config.toml
balance_loss = 0.00824
init_std_router = 0.00897
num_attention_heads = 6
norm_place = "pre"
positions = "learned"
parallel_block = false
init_std_down = 0.0
Below are experts of layer 6 (counted from 0) of a mixture-of-experts language model. Rows are named router (the router's row for the expert), up (a neuron's input weights, with its number) and show model dimensions 0-191. Each number is 500 + 25 x the weight over its row's rms, rounded and kept within 0 to 999. Numbers have three digits each.
After each expert's rows: a language model's description of what the expert responds to. This comes from a sample of Wikipedia text that the model never trained on.

# expert 31
router:460484481494502528503462483485501454541504468557509468512495533558475486489495530498534515515487504521490543532460490511483477514484518474482500494544513499504538522522501457475488497479511478503515490507453456527512460487496466504534523485455478526486522496482510520517495519501541508512492528520445520495485493530495501533517537512520527541440482500474532514482501524503518535444545525482466504487497452486483522505431504518489492460489466505472466522493546538479528512488495499508539496515492536515495510475515467467497457504511451491503472508498528520475497553508512479477
up0:528492501434515472480472443528481455495522471488520525484540513518487478473460469522518525533458517567534505524477484505485477447500510544483492498489500512523511535481499463503563539488519498494508479504451479482505529515507493527527508520486504506501495514493519496486502478483503481475493483472505516480484485515465509490534506485470505504472522521515545449480516559511492554522477490486473518477463535508510503518500508519495495498425514534524472494521542521502509461531485518524490470468500529521507486482452560538495491499547524485494496502541534496498482503500489509467
Table header cells. First tokens of cells in wiki tables, especially headers in sports standings and rosters, such as GA, Name, Laps, Peak position.

# expert 19
router:454507471501498505530512495490475478448493549483526493494523426462460499511504494539487491523490500534495536502451481515517544499516528530466541492549484470488499509535473497462474528499491507498489489493505515508504492499499504495492522509444507517503491452503493511512517515488518506502466482509481480511548531469475510525506509530521488544530506508462513520446535528508520516474494442492448535488491466449503505483547531517461528490458472467486453504493535497478488523494531489490461491519505488509508507537486524535534545507493485531501478528485499496496487457564467510502
up15:498505529496532515452453502539549505510486490483491476423513488473539460464514486490472518505527482457544551482474506519477497475495484536522517497520505524509546535500480508516475557492503509503491504493504502483523465468514511552542495541519526529481498465494520490483506511510497450513442494506488498503497516489521507471502517533486446473503481450503523479514475468482486498484499494510517483501494493547519464515518503472489480496493498498513485554516528508484534489509479497478508532546438517478504494503505535533474508472504440526529467481486449529499505499497449470501
Punctuation in tables and numbers. Periods, colons, pipes and commas in tables, results and numeric data, such as decimal points in 4.11%, times like 6:30, and St. or Sgt. abbreviations.

# expert 18
router:499534506472476500534488500466524510508567524493478518482465486515433489478510524512531435477491487498484481541478487507491496512502502499476486473510556503466512571498510507513429577510489511510501486509501504490477447498503482524513507516525501489515529516475472506517482506499522473500463511495484502520524487506484507471508471466508509493515503517514519487520546476518516515511473534501454505502503491484498507499493511470521531512499454494447492508446520569493493488508482530435454482511471438515565537473521479540510512473514515515497497487506491503479492503500466511491
up0:559539512426510488495506471492467532482486489502562496479535457461524492497529529496498477508482491461496520498534544499479512525483523500489526458530525516527523498475481483488507549524452501467480482490501529484511493481465498499501474508504514518538517473550503479517491503471478484513474506488463499490513561537462491467489485513459521470484481473503534493426485537460512516492533417527475515525507510493533517516526512497477517545496486503517502498504502498477467501467488449520531498486474495534527523519511476469504468502517543496532498475502476517494485494491508514518
Commas and verb complements. Commas, past-tense endings, and prepositions after verbs, e.g. pointed out, describe-d as, differentiated by, "In 1979,", and amounts after "of $".

# expert 50
router:493503517533545469511495527525480506426494541507498528534512447479493504483451516510501481547505456510503518487511519536470493471479499472483498519506479462479519524540499495524469522512492476493538522519480517489486524497482463522525480508504535513540504542503485473527485481502441523494507497460505478502514506505461474476476483479501508531490525514506532472475501505492501469497451508525524453478521516459467464506447511478479495494520508547508504494529459508493521478533471534460472562508516504549521513525511532502493518499507466501488502558462516503539506492532478555481
up1:517519492528491521482485517488473503506489483560507498500509508524512498513525540499483493507505508491465509484503481537535549520435495512482454514544466535441496523508504516478496497500467508526524504493484502542490496474480508496494478521495457480478544521503516501472499514507535464522489502508507508474471535508454583453510453493516513529479497495511478491448493458506475498486495453488463490528535483538486520478476494515509534521506548532530469520499473510550502455485486520466552500510509439505487521469486491528505527504503462534532467531453528507506521504474503485495
Stems after prefixes, particles. Word stems following a prefix or first piece, such as app in reappeared, op in People, ard in hardship, plus particles out, up, back.

# expert 46
router:503518502467517468479491472495498493471504476463564501506519482548493497537489513507469473472473515481481501541510503533468499459536515456497529509490475455554463485471501442494533550529522482495477485528530528472523502507470487519492486505507520477521523504514522489502484463495535497527524528498506541495492483504521527479493491487476507505499502512493521479516515537525500481480520526540459458527500455447461505484527453486504507550517491457464520486527451508559490496488540454545539501459508522523467465516484531512484510489506478504481502515530511515537497510522478479476
up0:523538527510481509514538494514491477496504476539553447516509506496482489530505487510451533550543456511490497470499438511492509488520518481513471519481512503529480486529521525568494512515482495507492508519485510443506461492461513461477522494520476465528500482566503510514506512488495474515475513503462553486514458520486438469510513465534485516514500504471515492488499481468447465464536482466497499503491479528496524476454496515528503462478502469526544504518478491523516489487506504458522527493500523496500499483490521513445517468509484535488506514507551497483539528457509507481
Foreign name middles. Second pieces of foreign personal and place names after short capital starts, such as -or in George, -lo in Kaloum, -mer in Cameron.

# expert 9
router:481477509506455524496467487476538501489482518500495459514527494530518512510505469472497521496534480467515483485514481491472497504485524533507463476518553497461495530539496549526520545508422497500531474475466504505512473479498490489517491483552498450491486476515501547555535465522512464482437505532508492509522489512421520501480503513477484470521546447509518506531460471466522522493497485504473505510474515533493532496509511544515502515522530547513506508483514523526502480511496512505515506485541455523477488500515541488480474496501500513512478531492505469521491446475505473532
up0:483560509502524473489532499479468507518484476508521513542520478489475511486457519458492445502503490530499525512449510480487509454437519509484475498502499468512514488515506553528489529487538514448503489457486513484470539462547488516549490499507506507528479498499518489510534512518492469535469546527519523521514482494506483478559480495475512557488455481503486535506502489481516484477500538498475510521496502527555501532499513508512499473458496516458472515499478485550509478491475483467500554498506500486464529487510492514492523520480518500489513527490526524476494445476480434518
Plural and inner s. Word-final plural endings like s, es, ations, ities, plus s inside words (subclass, newspapers, responded), often before "are" or "of".

# expert 38
router:530495480511434503496517507508459514489485449503489523491521538553489453534512489511485478463502547510490474493470543476522498494520481466457529482528457532511524472484531471512523499503510541513477506455520535492513484501487515486514488513491531523513502462490512522497519485498506517519527469500495490470474483479500525515503534491516511530523464507542486532469445541510455478472470513530497511488496436520520471519521478484496510478487502508508458509518496476467574493464494480482498500514522519483513522546463514487547481474492477471474530503457534498509457524476540527522
up0:485476506461474522463544503500483499465446498538515487527502495505504462521510497484449517533490543505512499470516494495522537498473504526458481503525459533471513542449505493500483500478439480486475500465488485486497507479507498530508526481458511467532497525487448488555473467489487553506501506497536468472497513515541516547481514541506528503459514509510448479497502551522517519539480494503469511517525516503545519498520453488491501501467530498492457478465488507565508505486516526510484523498494518515489446484515535491510501530523490486511518555493530517520492476459482501515
Given-name first syllables. First syllables of personal names and months in sports tables and lists, such as Lu in Luka, Ju in Juventus, Ro, Le, Mi.

# expert 10
router:499489486494479520494563517467531489488470490487535498519503487495520514488503474506487489534516518536562517525554484483485518541470461513516573466511472499489496529451470491503498525481521480507462486460473498525507452509510508510490523481520487467484505480493504483486493501475487487505493472494518514494518514533504541525519480506507522465514462530479475511515466548515534492497477470511462538528512477499546540508499492522474509476452536531463492496470518462521486494485464479502525501539491509485463485470507512472524502540497487471533480496515503464558473480541440484560
up0:474522518513502530534509500487509499486504470528496491508528492441508470494524480490522508469530490519530526504515507542505515465524541509509474518517486492490493518496533499455459472497485543476552533515514498471500484502468549542486569540534481473513507481505532515473471499505508467448482488481518487516515500523489498493508465488523500479528488522508507486487504477457505479418534496511502503481485464493528466518503570474521498481506493532511506479495497507487547492539532482487462442475532479508472495563502521465522519510456516463516517481520450470504497537484484494489
Single l/r pieces. Lone consonant pieces inside words and names, mostly l and r, as in girlfriend, Lawrence, Torrance, English; also numbers in table cells.

# expert 41
router:509558506476509525494513501450521488510530482510464499453518523510485521469522508500508447480507498501492514498491531475531519472533549513521506460524476489489500498481470488469497552507493529439471465529555516474493466493479546506513494552489522477514519499509501526496525505470515504506480502534455504496495462499504489474480530509475511450499469469514528501445481525504513515469507528488500454491494464501512534539484505488565520486451479502507478476442471539483524505520494502509529486499499479538525458447482483511498501535523487519537539513509476493501496462515540530501
up0:508500478475470509435514475469538510494486522526473516492499495469484519519455517498503500498473485505541535552503482485546471488445493531517512489479467444500485497492508490475494465477484543499538479504561560508468529512503482512534500537511537471459478497474513509508510453513499491517455499482497538467451484545521533479530470462472510481441465495538504532496535520510518514482515515508495476510489489528509486514539503555495508533494490510502515512457525498523470516510508497512513522524495486503478460519534535546476513483513509560487489475481487519504498511497483507465
Name-list punctuation. Pipes, commas, dashes and spaces after personal names in sports results, scorer lists and tables, such as Rekić 3', Garcia, Rodolfo.

# expert 55
router:457493433505451506495502509522525521509496488494515526508472499506511472518470499484472521516495469510487493511495466535510526539476503514474525516458450506501506533493523523518502480486528514504522489517488451534517484517482497456553489512508484466495536508517484496487528520520552533524483491533479514491439466510534499484499493464514529502469496515502497538509496465536438534526482513478517501501511489529475473484521500451487472474491501534497488493549497518465475476439479477470478461496518542505458465535500553519479521525492551485514500473514502536503502544484521549518
up0:529485494526504525522530544509535506483515502501503512496511493474496525548512503550427526502481487484535505523509497521527529484480500506471502464504507507467533477481496520516513525525483555493522504538532502465516463542494468480532462543496471524511520505516442490503481516453480469470455503504526502489498505507477463482457514493512506451481451551495475494483514502495465488471487482504515524502480487509508492481464471484553501487515511522490500538485483489522481479506499562481521470458471513522515521482497465519560514470492493527448494542546480471498488522483470526540
Word-initial first syllables. First syllable of a lowercase or capitalized word after the, a or of, such as bo-undaries, tr-acks, b-irth, mo, Lo.

# expert 16
router:525514506489524552472517511463510498519459494488464534499486513511533497506497503535466448495525551499499501469462477525529499486499494479517516499526548501519528490535507488533514467482499480525464529545485511506488535507474462494534521481569470497546483468482514516527471528496501504479499494514510458514506488524475487478508524445473476500502479523485455495521510536453533498544527483528460484472519485472533451496529501506517500498504522504524440487532550517465496444517478460538540533511480497526493500480488480515438481493486482504501494501507516485516504521523477491534
up0:561472476455512454480515501504476490482505532488544507501507493492525515499473495494501494507498479456502463475523485514507509509482497470518463499482479506454499477489518485526520503507514561521545521472502535480507502478498511541514482516498518489496532513497493502525469510522519539572509530492495528489473510520484505451498556475528524491508499473535517489479510486489523477525466532465442468456486520520537457513531503482545490502506537513469498515489522494541487474481493557455502507501553464484492523505550515485488513474500450564486515504499521479505466478461511465514
Line breaks, headings. Line breaks after sentence ends, heading markers (==, ===), list items and table rows, plus heading equals signs and closing ").".

# expert 32
router:539463522525490482504522474485539520489495518499468501501553505515519493480512530504492525496472486484524554493490480491524476474484526504491491482478498473478520465546524518502509462483468487465552524480494490489474460508515507494507497465544567528487515508484533453486472501509514484491528479508491492509520526518482499508478509456515460472516505519493471534504513528492479492464455530477530488540502503552518519503543484500534457528488509463453502472506534547501498445530498511499426490503480505468469565519465497514502517542501523502516502500462480443509511491491521507467
up0:478498515510490517503474468462463451484555478505511478501543474512525521546497519527523517504479499483501491523507495507547472457468483449526479486534502517492479536491493504508468486480531513509579460550477485475533517554483516476466440461510462512505495540503481493503493489500527488525468515473508536466468496537496516503486468510487529478517468489497425484503506538463543487543481514536511517491497492492503505516516475473507501531459502500535489488508478503493523508520501499512464508468535460496492508482546493479505512538516484491534562493490487484475525506497482506525
Word-start pieces, y-endings. Opening fragments of words such as ex, inter, h, ca, the letter y inside words like soybeans, plus quantifiers like two, several, some.

# expert 62
router:447510496569466504506496474540512536458466490492477497540495521484494474562533493473519470476527490485494491451457534493506523519511479500481533525525436493528551516520548488501496514501514506498467528472508484474506547478488441535499514548502490531533476500514491491507533524521501508503507469514511515512466508492480488495488465474481491491473508512516467510504500508523490481519517551501493521480505511530477469522511503470475492458454513560473484509533537471497539468476511483525479487448532505516520516513503527458522524477511528466465502505526492523464505471478487495484
up0:482539492548460537524527523529531514484482491481515568500500497494527473516512553453479471495494470528495491511494516481460499531472490505524538486480463489501521521486537515520483508498508514454492483492512471488541528530515495488480489511505498525516492511499477503523510467500540477462517510485518471484465494462517456490524518530504499466482500447498491503520497485510501484536513505521501427518518543528494504474532519462453500503494497517524473516524565493501557487484494480496528504522490492474568490501508484457472540483442479496471521486529527507450492512518513452514
ro/pro/con syllables. Syllables ro, pro, con, tro, mi, se, either mid-word as in approximately and engrossing or starting words like professional, seats.

# expert 60
router:532508529478519523525523482512525494514528518475524535519553489472508486485535478482458499469471493493492505495498462524495469505448457481544494521469504486539509506452485475497557471526462472491453528486479508505478487502518500545519531489453470501475482527522445528529523496491542479491514485540513472510527482490512498427517531504493492516455499505507478471534495493537511525487482548497489485476490490514509528521543462489517514537481506491508525474485478501522478498510513481469483534534483506527517483525472533482488486562486496466518518471459528512504490481526524446524
up0:445483481549502502487526487524530524514505496510527488500498504522503508488468498504498484537486481506498494459462489467555474489493497467490471462465499512501525477484513432501515509483500528449508478499486458511489540493521508489540524539509502522508516566535529444509451488522500530507500528477485482510550520486454443483505519557442495491492518525523495478450492511497477490525481486499493486479530486470527484494485472512502470519495501509486559556481523474536515505485483511483541487525444496543500522485467483539498484496490529515541487495487489500529480521469512503495
Letter n word endings. The piece n ending or inside words like easter-n, Portadow-n, colo-n-ies, plus ordinals and nationality adjectives such as first, second, German.

# expert 49
router:490507498485518471518479523484525463479459509541523500536546503478497525454523515497473511498497484472520532523470490463492492505498479510552465497483494485459471486496490472539500457499525506501519517524496457458446492512464517513461508495535500493482495506493491488470472518529461475461437515486485503504496497496534482518513513521539458467521544530491520498530515510490521488507484499479501499535535556491543509500468461545529517499509488523516517514487507537471485471483464532456523488535521523544470498494515450518482528523470479488526525516555484445477476534488478522520
up0:481487521486449483483493465499517495486529508521515494530504521534497509512449480508495506484517504481488473521503457496467531463512569495501504487487520446525537470500523488483510535496514490525504514565542501493511504499478459556536463496486526506474459476529499514480460500504529508475501487503469510508517498513481450499512519513538486517467503469502566510500506527499533487500510493480490480523499501464522479514489478462505473477518440515460520527519475506503492489510498494466520474498509495501550489486511558473491465509482503533542508503526529439530449486465480500574
Consonant-ending middle pieces. Consonant-final pieces inside words, often m, port, ult or ft, such as com-m-unity, Superstor-m, lo-ft, tri-mm-ed.

# expert 26
router:448485508491537495486511534493533445507483445487529506479497528484545485500496483518527489524452540519518476505497498498513530496516471495489491523527507458486485495474504497526495502518532515496535528541507500486502465480497474523486473504517474500493522462515468538516514471497506496506481496450489505452503519474512517531502495551501484460502468528480519493486494523446517454543479463522473485525556484474494474450456575485484536515524505533445497470537454522496486499474460541525500533515493500553476471531476531524512499468497495505477511493520516510502511491518471518503
up0:505509544512450450508477522514482501469513511502468526511514540509504459489477504474512472447492523481525501493452503488502493483496471481477474504514503540501513475464457498460473497489458517525495484526487537468528540523526484520502520520502455489460526503532532550547510533529509494542480496514512468458501506494465515482523493527512475546489491578513531487468487501474486503532473467495511498504547478489491506525517500481493521536482484490531532495488483474486513478477491480509472516560540525513508530521493498456472504514471443465492507492529493467440491477481507516513
el-type syllables, table pipes. Mid-word vowel-consonant pieces like el, ul, am, ir after a capitalized start (Phelps, Field), plus table pipe separators and "due".